Below are experts of layer 7 (counted from 0) of a mixture-of-experts language model. Rows are named up (a neuron's input weights, with its number), down (a neuron's output weights, with its number) and show model dimensions 128-255. Each number is 128 + 24 x the weight over its row's rms, rounded and kept within 0 to 255. Numbers have three digits each.
Before each expert's rows: a language model's description of what the expert responds to; "gets" lists some tokens that make up at least twice as much of what it gets as of all text. This comes from a sample of Wikipedia text that the model never trained on. Tokens count by the router's weight.

# expert 49
It responds to: Digits and US states. Single digits inside numbers, decimals, chemical names and statistics, plus US state and Canadian province names such as Alberta, Nevada.
gets: "2", "3", "5", "4", "0", "1"
up0:128099155142146126114142152162146149095140118125122107140120140124127139085128095127107129185141124095118120168124149147124079137069087136189132125155103126125109118116149091121136144104174115099136141123177135148129179119132104166146143083110111150110130115135176132117184095171138130110098131132134133156109083082140135116139089162105149135106113127156156157101175066147093123131179
down0:144095154104144132110133109129143151169115135118134126160124152123110090130112149176083106120113139101114143135135139120111127103101107095140154114141130110156096129147110141079099131103096151086114103119116117105142126132104133121115144117127158123133151174091149163124139082138147140186116106147148112148123144150132105098124118123129132149138142113132135144153112179153095100096105

# expert 10
It responds to: Words inside titles. Articles, prepositions and capitalized words within titles of books, films and songs in lists and tables, such as The, of, My, Dark.
gets: " The", " the", " of", "|", " A", "The"
up0:180137165158094124095156105111077124114120135106112092116159134123125138168152145075167122126171097147156080115100131115132138128136136135174144143113119112109099132156104124130096181140165175147119123149130149131124149108137089123082128123128141174119095165129189167113135151076143160100132116128129117125159111126141186118139102141097141102131094126137138178124152133120142108142090
down0:146129111160133093167164115171129117121155112114187120154090093110153119137108121168128139146147156108133135124127127147112137143139130130158100107144125103128110152131125147133104115103123136159111114132097129122112156181077130150123104156115185130149114142134160129125158164116155124128120118171115157105122089165157113148113140126104126142150129093117167130158140115168119128162120

# expert 7
It responds to: Prepositions and relativizers. Prepositions and relative words right after a noun phrase, introducing its complement or clause, such as of, with, for, which, who.
gets: " of", " with", " for", " which", " by", " who"
up0:167168174102129114190129158128095153138118151094163126087095147120125103096107103122096121125136142180124099151119133093136110112114090141111088147117096121133149133105132112106127146156095126123146107088130134146125132130102140095084184152098184062119119150096088125108110163159155131120139138178096132130103163135157116132090119103143104075133133131079127101133153126124121154119096
down0:098148118156099121134122129116097114136123118101119181134086154136132109130149129105152110136135110139085114119140167173166115177108151126107100084173149133127104106114125137126127127136107129116086148124102159123125127136120153116109101124134169131098093101133111116147131186109121127155124163113115114130099114167110191151152170141131089154137119171139148104121113098109133157168138

# expert 51
It responds to: Numbers in sports names. Digits within competition and age-group names and scores, such as Under-19, World U-17, 3–3, COVID-19, plus League, UEFA.
gets: "1", "2", "3", "5", "4", "6"
up0:132120128176112100109148107112138138122129125106127135131111081105142122142119135121118158127137103163193126150129094072117147142124127131123099102133184104116109153131149150123146141151164154145114155146114152111112129133146144129167159116130181170160075116114134130126146144163107093154163094112084137145134109154093197158117132116122194131126122118091117112156124152070114171142126
down0:163119149127197171124129073150133132143135126095079104143121106149160179154135127120121150164067154120127174129115139099128156172117096131143141125154107114119083103164139144141081112114169131174120148116097139120139108164148146114161115112105144104152120171127132118153146114122151175118121151084144111134137120202116128097162137098145135062128057156097116165156135082125133133117126

# expert 54
It responds to: Name and number continuations. Name pieces, place words and digits that continue proper names or numbers, such as Mickey R-ooney, White House, County, Trophy, 2-0-12.
gets: " ", "0", "2", " S", " County", " Cup"
up0:104127099140097123148108128124144120068157123138121135116068132083124157150157126126130129157126118143128142131100119097148131131144106123124158179095146118129115128130115108126146115088121152124088137160141173103146158080133118101117084143151142139130127105138111113136163118077173129115095080126105136137127086155140117140172164099096103148168139119130143149174121121148076136146117
down0:178148129130135172114101096109141127122150142123097082142149100151141125151146149147158106140072159137126144119129108142069106136137138141104125128161103142145104089096176111156125123167136127108134129108087106130122147161121126146097129127133189090082124090148119140163146158116110142122109103140160114155122093169111126120128149094112172134163139127146131090107096083136149117085147

# expert 8
It responds to: Field colons and glosses. Colons after infobox field names, table pipes, and gloss words introducing a quote or title, such as meaning, like, titled, means.
gets: ":", " \"", " |", " a", " like", " as"
up0:130154111110140109130104172178124104147133140136126104127109128142128118169123179115137105134166148135160079088116141128154091142162143137148142100119132149136095146142149122141168112085113130132134129155095134122138114117130130120108097141164134129142104150135125137141111140119106135104136061122123114121131134124101125098126082121109136122116131120156141085141142183144119097128085
down0:140074119095167166131118116144143094141122149106152149138102088132166104121110107164149118137168140167140103156144129120094093121152152140128161135141148125138108138114119106105147072151107110125123076161155085145177118091130164138141138133170128104135127136115132138130121145150110134153140160140141186103120100121178088112148128104123114117162145075144102156135108131121119150145147